Below are experts of layer 8 (counted from 0) of a mixture-of-experts language model. Rows are named router (the router's row for the expert), down (a neuron's output weights, with its number) and show model dimensions 0-255. Each number is 500 + 50 x the weight over its row's rms, rounded and kept within 0 to 999. Numbers have three digits each.
After each expert's rows: "comes before" lists some tokens at least twice as common just after its tokens as in all text. This comes from a sample of Wikipedia text that the model never trained on. Tokens count by the router's weight.

# expert 248
router:620453516469519518399456557515443501515540456537553589520446355491538498427636490465623608505473509579503507525480452514430531506429460592492509470553465515562504464561507519528487589509492422448481482465498497464465539579514563500490508449479475427484486515546507509470507593505512515516533487531512585385502480464520622564502517532451590504509537478603472546460509468489511526503473535453421537460402540480524477451494348503523388648512535447530499440526565529450490530624421430509550454506454466510520493522576490491516566534553492488534468507563477525536473480534413452505544388486473425442482452467482424544479446584466483569564483485587506544459537480503575605506506487539450527468525486466516461535508525478444518461435474409454522455441559466579620470445477485
down0:510493517557518538485402495472554424402482612418507522612501509495465475486582536511481382482448570517487495441509503467471483554513484467505457517515515427471552524534490480497618548416458621574388525490556496482482488435476547527551510496587540535533455469495538395539587476502530588476585456477524464546494578486434516461588410557553472522438532362487528475451473476477475506461507549454591504410516455480520479469500534530538543486455588502445520453445547447457449454439566546474419354454495464564462548534519512526506473425571536471440461582545490568539405468585472486530439550571600517491561562579478495419493369504540464478485532508562564530502488470467471490477538509456476417524473464572484532425495475586526458494582565559511512526548496549569531462529582458
comes before: " ", " he", "aged", " 19", " re", " first"

# expert 209
router:521653554465484493445496446519561504479516509501485525588529364527534472518535442487605566488447500582547495514455445549458549357455487456459539442559476454542499490504536516510519502419485503543479499529455468383422511578570532547512575484505503454490462481525453546538503589546489457553492441492530542502498463517496530523459503503514518465560461551604582509534501495559471534530402526416562402390454502504517474493502431519434450505478521471494425420488565508564566552473407480392466452430489512517573508494460545443486457491564501417491486439572423526610448475532466512512624437500493460407496494444544474527444508520527492515573498474518365464472529515435566473524568472581557507490415456492471524489648516491508552522474461442424587478437537469553611501459394513
down0:499535553577594395440576521481469447493486486425445494542564511536494552514518496505555429515519554456484548588564544444450573411575546513514477482526560511503481522455507552488540433522499597543498501537482439481505520521455529543502462527559512503448550400543555531450558510434521513519454475562429458543490548518460544581598509473439514405414550491440418562503495506532565473545455433507571498513534470499463554457400460463419603497477594462497575540517560402535407476464492482524441428415444482507484439547528449491514491526603524518488492571486538542422360497539537503500410532489487469532468569517529524483484413490524462446450542437511474406518509463420524512462478502528445434478510347534447498538542499521472544481547544643561438381538586415570581466553470551
comes before: " the", " ", " a", " and", " other", " an"

# expert 224
router:520492560461509505541493499433456494591551454574433521580524505497535515496517468480507499619452505489512513459483473549525571413535505505429558481442459485537495464537476525565448658485533488471466510533478427467535523468479569480489425495542563487473576588474381492402466574417641483536525455528566496486504508482491476579435568564505537403488570382552502512535498442483464512474433587479475488502482664466495453495553535500473455591474399469537487400445528385513489558485433461488495513405464481511533413521489529384511490512543646491606507493564495462578479516445450503570498542553477526436499476432490496542438572541532457513470542488539476517511566471533466481559508476508531423442520412469444497570472554414560500477460488450501522445529593420498555483439495592
down0:563518467478520487431421505521516501438481555532495449588552541492529468521570494574527447440468598509543501539589544490456505541479537420547469468590522540471523612432497497506540370505492501448466574505429559559510556469437585462559447502566534505555562513510516478593551533463510415438519495633447446486494472490378546464536577457538490505486519421594454463514429544459525491420377512481577492427541494496478536456549537521406615505351553581504569478498488460516507434535575501471488450494517449519524530518557520582495551506484532540517441461539541480504582515531526474444439433483535428459549538456506503531499535471521480456461555450623570408474657443493434541544452507480492534483538523526466527482497531594478497509485549499594501495424492502464589520563610548
comes before: ",", "a", "us", "e", " (", "da"

# expert 34
router:563535489485507495518529486493489446567432485510487559434535476521503513459538509374559448475479426617554437534488429498514524523492452537472535445462483575530528469525541493527430513441573502481493480471450495471572556580542556532610501484500589499485483625491456559542495560481570444502543424496553542519584429447400574468551532537534539507460540512526575406467566568485486494501536505467612561425512631503482492425516418490520498490471488600488464378473553474513502515521446395387528464523449469550566514460539491467501581604497504450456501568564430576456427438481525438493509458507345494457477385525527458596480547628551439520556611441494479505447507522527429472548470459564500510496516518432490511499462491435475510493479536454410521507510476506581544496553413536
down0:504507473498541486408535480495508497438479518455522440526512517481437550441482490527489498488502550501495517518535484446431540519475481515631524531559502488536492469507518531438601552495514500387453509624509510491531474478503496525501505562579541435557436463509436420524497490468540509435456437515493517433423658513433484518531527504526507437505505457476546540493434424565525495472491475517637477455499477525477472503533455487517542490542506536473568495475509538483441337611448532501454495464419465565531474488460504463500498564471527632446496469603576498520560465524588419544438479526444483500500554483608437435422457472628376413375529552497592525434499405518462441573464420484502498538533431522513576560487485496503592568644538551607466487474486532515562434485522464
comes before: "s", "ed", "ing", "ion", "es", "emb"

# expert 89
router:530445579510490479437451509505391453486510509548489562552510473542537527411499374525557631582449492511519569521508468482442525384502514516456512594468425500551539435522504555560424558451506427490491448538399467434472499468516503535550600515560489471509531536579459601443479537515501483474534460452554549529534425483513476567497536556450543502546558443503497418565498542524465510551424539474501628425501532410511432491443441496547429579439458530562547454439492424507448563473543457468554505527430445517551420463487509510572439469535560507515470475654403561515448456585394504486516446486485530394535520457559461590490401566539476556565564521508420546554525475413505453478508489547425452510411468507499494443526556544495498451513488507442522532469580523558499475417457482
down0:590503477490476528472481534567569446362483536420459475443565565513477487520571482519475455471539474462554583574488530546453521546509565472561507437483599423505432479529525448542477517450531466537512544504504586641516499516437503475528530487447576489443474455446496452509534454560475472444518452579528488554472574477494562617526545504554480522440464479466503564324481431591573470520413491457570531493512510517511527484512500534427523466447603490565479530494511492511426485457538483485474457564488534470536497512479535575418501569543513662509469570470611426525570526426497540566484493483508520535503569469423561542494500577561440449453559453447584570539588457448463498451483509467461516434497483529522507545455400501545558586509419522491562603560577535466590468580555500
comes before: " the", " a", " in", " by", " to", " his"

# expert 27
router:501465583493517428518422538498505512586513498519439556574470447484616551438546478502511506587477416523508478519434484546514541467475520474387618534453447472582476461511531578507462558463534505497443532545469370482514544476542492542509479466543538527458555473535424522395456480379560481521533437560543494388567500517448512595488530508461496491447521419607498478550498459472494564509498542343426585514477538382475463464497512524515484580508398470484443452490539461518574515518425442461521478422469465506535429498516659448607450607497472485568518463493498598530446461590526439579503516591433496477578470550501499456434521527533440507488513484506499520529590502485450450522513474554531476451500425547459494490493564485476501495402559445441485547454537457486588467495474587
down1:520443418530591597516601425461476462480408603504440464485493434482453546511482438468529495366551412424543523453449568540442506491605492482470434467588520425540461506574420478514464466591520459464525542408576553466491595472566414517589539477485497471520470470499509535525464510511489450392560439360458493532482559493523407515579415471501479446472520596501536484518567532476503492486478468546469437534420511544537591464501520497514466540461505511430462430483457475514481506562503548438399413528494449555428441466484529523560471451467511442480497440530490427517496464469566530507458463477467505558524488493517470593549538519455488488527378541433516499445553412577500455521540437488512542387353507497458553422476444522492459496567518450592508538484402472547520508492533454
comes before: ",", ".", " (", "a", " and", " /"

# expert 199
router:523481507510452495531445543504470508531432550497491466497557513406519490494512488523636467490468491544555620472462446554456463524452450524491490552441464580483601508490490505551440500505531425437382491591479463519497546497553488466549516510466688507527503555549521520525402548535543418498511335571487499520541499495502529508506597536455551532524480419487616455530574524550436486596456474473430521456394516477598488561557442579461367568439399425574442515403586501508525520529507516514559471518468493517504466501553474504550514529543505484527416581497500489511450483560451533570540574533459450497534456495505468541496533523594482524515441533463355587490530534470614508474527491489489528539495420440431566502560527444504485475463570421439491446464525530457535530482428482
down0:515430462535505494470535497453561447508459500402462466521590482465362458470535492513488480556490517527517525600429477519470534474465487513514464550513550474513462507520530579490556537539475447447426512545491542557499539423432468504442543548527488585492432409539481462503506467454499499473573454541462451474504452499456511597444569419540511452497551545484520507454506459523551475461418488449477536395563443559467498493411506481527492409491558499509512536421484497429468407476469500500469458468499487572501545464467384473503569575449568488391495522513596490465539559609505410530482527400460501507510457563468462463398498579545550558423487573495532502543492463518576556546485526447518399503548356570461506424530481531548565595561427505530494536652580585601472443439485624
comes before: "A", "C", "S", "I", "P", "R"

# expert 16
router:501593565447532489542454590495441427477551521510540550451583486493489503416506482520536466503481366522542566419449493486494573487487466513470573502470454589542499531523575544602473526399520466485491575545436432497540506619532446530512556498508516473483564534508503492442450509539492469570503440608474562537559458475454568544421553613531541511515526497515534422505505549559457534527488522506398569518456520482476486548585468562518440564457479471557538427458542389441540516495475438474500472431513513464516464428590548426529584480475538455489485418568475515529448435624508512536565480478321499486508466480500440573445560651526493463548552529557452593533499505530479542540489461594467461473521378462460524435534562437531486478461459505440575520421577468503526506464512514
down0:506520470476542463508494501441556567513472489507539421510501535515557420579564447482516448467451505496534492548468498450546533517535528487491481448517540468554466557486457525456550509506392431500380583544439567513535564573522493552518491544440528565521494477492449516561488494518511448500520459567415441520464581506510477498614474500480480448433413406515478461496539425454495441514555508396549457415589484483482524494560473537489536496452480526526604554523455487521432444531542516481456344520392522524485489551520443508425477584541475560405557535520500464451470549516575468489425509444482448552518609470541539410464363491621534489415493592471570564491474362479531514511496471414448475506491586495477548573454516446518596516454502502515459557513517463563475347634515491
comes before: ".", ",", " of", " and", " in", " ("

# expert 83
router:611511465435465542467441493514473490491511473520494450480486519380516506533610515459582561478476455546564475434455410529478534504509487517423504522482455550526525486535509508538501488480567478434446595494447486426516507555555561523502577409520516481391529558596476504470499552455472469520545468488530495444519475487571520538427478571427502403398487536547493500685500519482492470496497547471503514513393529510527474569580417558698486548507510499519565470459539335478486592516526461422557488539467501495521510505520488504558535511470558489529495508540471501508391483481430426515524444503447465433487480480512468459471501575496445482547484453532452532347526499484598507550511454526505513395498465347498513565560526527612512534450484498480491500508573413575570481418479499
down0:558478505458465509434543466429548520511512480471503409504549499557519456546522445427397505479460529510452467473503473483404485556569502465440536526543470485581507446540465496484604424582552517585442545545475554517466524482461509479552496546399392557431427461518569439470513490527455566484568561550490470473445460451490469560550545437650558539581499350486485556424626511537502536515577553614539434463565506480490569518453492486511463452416509419440511478462429476359499492484557523596455568488563582538412490489536424463525447473499513553477501526565496443543523493548536462581415536470456568501465532537582581480500601480524558541528482506501578504539434544463474440494549503572529552551444440523450543526531471563502528575519528494482442492484480458564584423519527447
comes before: " ", "y", "self", " first", "ne", " father"

# expert 158
router:541569562529493508532482629534518465570412512517483554453518462485467524533510515461575499476468462618586442549448471543439594514549489591461502484487501574466526491549498525538517481447506444516476445458425407542510525498625495532507594483610531462470478553547463528501481477474498498510537371572487486460601400489496439521480517547500515598454526516482605487521553569442490533502529493475523569450432559513473476431513470493560516639424439532492461540470594465462517484590467511431525459485390485511525470437482499500616548530521477474547472551533465542466461460493536398523531396550447560460494434460524430552516406574510448529538527484577478585491463495490567544497487423560446448515494453347435594487418500486608543461486507472421478497476529553489557411481453496
down0:497490533475537508408564479520514499441500477435504379540503522425475469580422456498429480575450539567459418497468503498542501495565551479545500588582493452542489554491487536443459532474609546405347464428535557445445480597463561502522521490505576551473389523540474555524535527543508518545446516557519447511549492469488517527476598463469505440438373432474516521374497447528560495471525464416580563487437489549568513549507481470522544458525587484471626495507587548495459406482481540500594435506563577521526511521493464493476442507485484532475493576561493557456470476434551452576496442549455490565546449587483489443522438496570551421426467529533515438483557453599454554556468489471465435543483422499456502565536516569558576445464474554553534467495571495576423467585458555
comes before: " |", "A", "ist", "%", "or", "C"

# expert 112
router:543550505479503341526475533484451506511518501486351618569543461470501527459509513461607508514449456510469514490453443485481502498505505551427565525532494509552472477582529592529457505540599529533479560410412386430541539472443522526489446503538583487456510626528431563469492492447590484502498474537512515431467502437454515589438533541468567369404563377479469501553480488452498500441407581461468586416488656501506452517488435489515480453461378471491497524478532465552470510504484410485545474481461431421491447474546619483544477594530552501588454478494464550538510492479514470498550544497473460442471525483453506591538485615535476500547515486506522529468550552522461544549448517582486474506519432446491542506523522487485559447463516362462491494523570419513550476459543510
down0:528537475495439549404512492523412479506391540551511506562537482485525535531502514558465452509573617490493619556441550592450618475553561526437475554612530485494522596577488464532602474437512436454530515567529599478508450523552523544481459534462463496549494533450541523630473520529576470440509528587432459483416486493528556474455490542483514460364416395489523446520518539462536456480467501595600484438518449451488484473482523391510514447443486497505600531491509535585495406523544412473491489482491519520571467449525447447488487540462422558503522442474454505598493454562474426533466473648494486510521539456505566435480555490558415527483503471530516457499576453572479439488478504510526466493484414610460507485496497525432431519512556533585568445442428551510505544451446556
comes before: ",", ".", " (", " and", "ia", "'"

# expert 66
router:587562534505443546539443474505389468508545483516473536567468475424494481480584453502554462534473421572671519528461467518460526485473480510453527506482480525488487452552525471538522492473520476492449533435436550485490511594581494533493580474555529470381576533563462479416503571462472494503589473492495519445484508461496605543444524534472486469451527522521488483614513491508441477496442546441408462536444568463511463387574437483587397630512502558595585438480529401491490561524522412461567457523485528463545490500517528509529494589474528482525494533545487553550393474448478509507503489576425501467497496510502464562534585587544434470616527517589439540392546577482563631509473479516528459432463464439519516607544502489535514500463506471450479461479575418545600442441446507
down0:571542550443516461483539477439499441468603391537517439531493418466465394434493563395457485409449549499526572592441440468506585474449549419475454483474544616417411584581535533459528484472482509517481522486557525503499451392467525525480456583498400533491468426532536435536580471572580413509493533567529467554489513526516564620551446472511453528515515489514485526435520444537492409469396526531527486492529514461473503514440559442490541419428543497561502537505561490536492446444538569504416548463491474540452493524446464492455489415562517524444502609534630572567495542531488512504447491531463461524483460547461543447484486593574632474379556486460531470520422453533509471442440490475482397498519532490575453528589538537500544543548460542457491476535507565564546466513513507
comes before: " ", "y", " first", "m", " club", " city"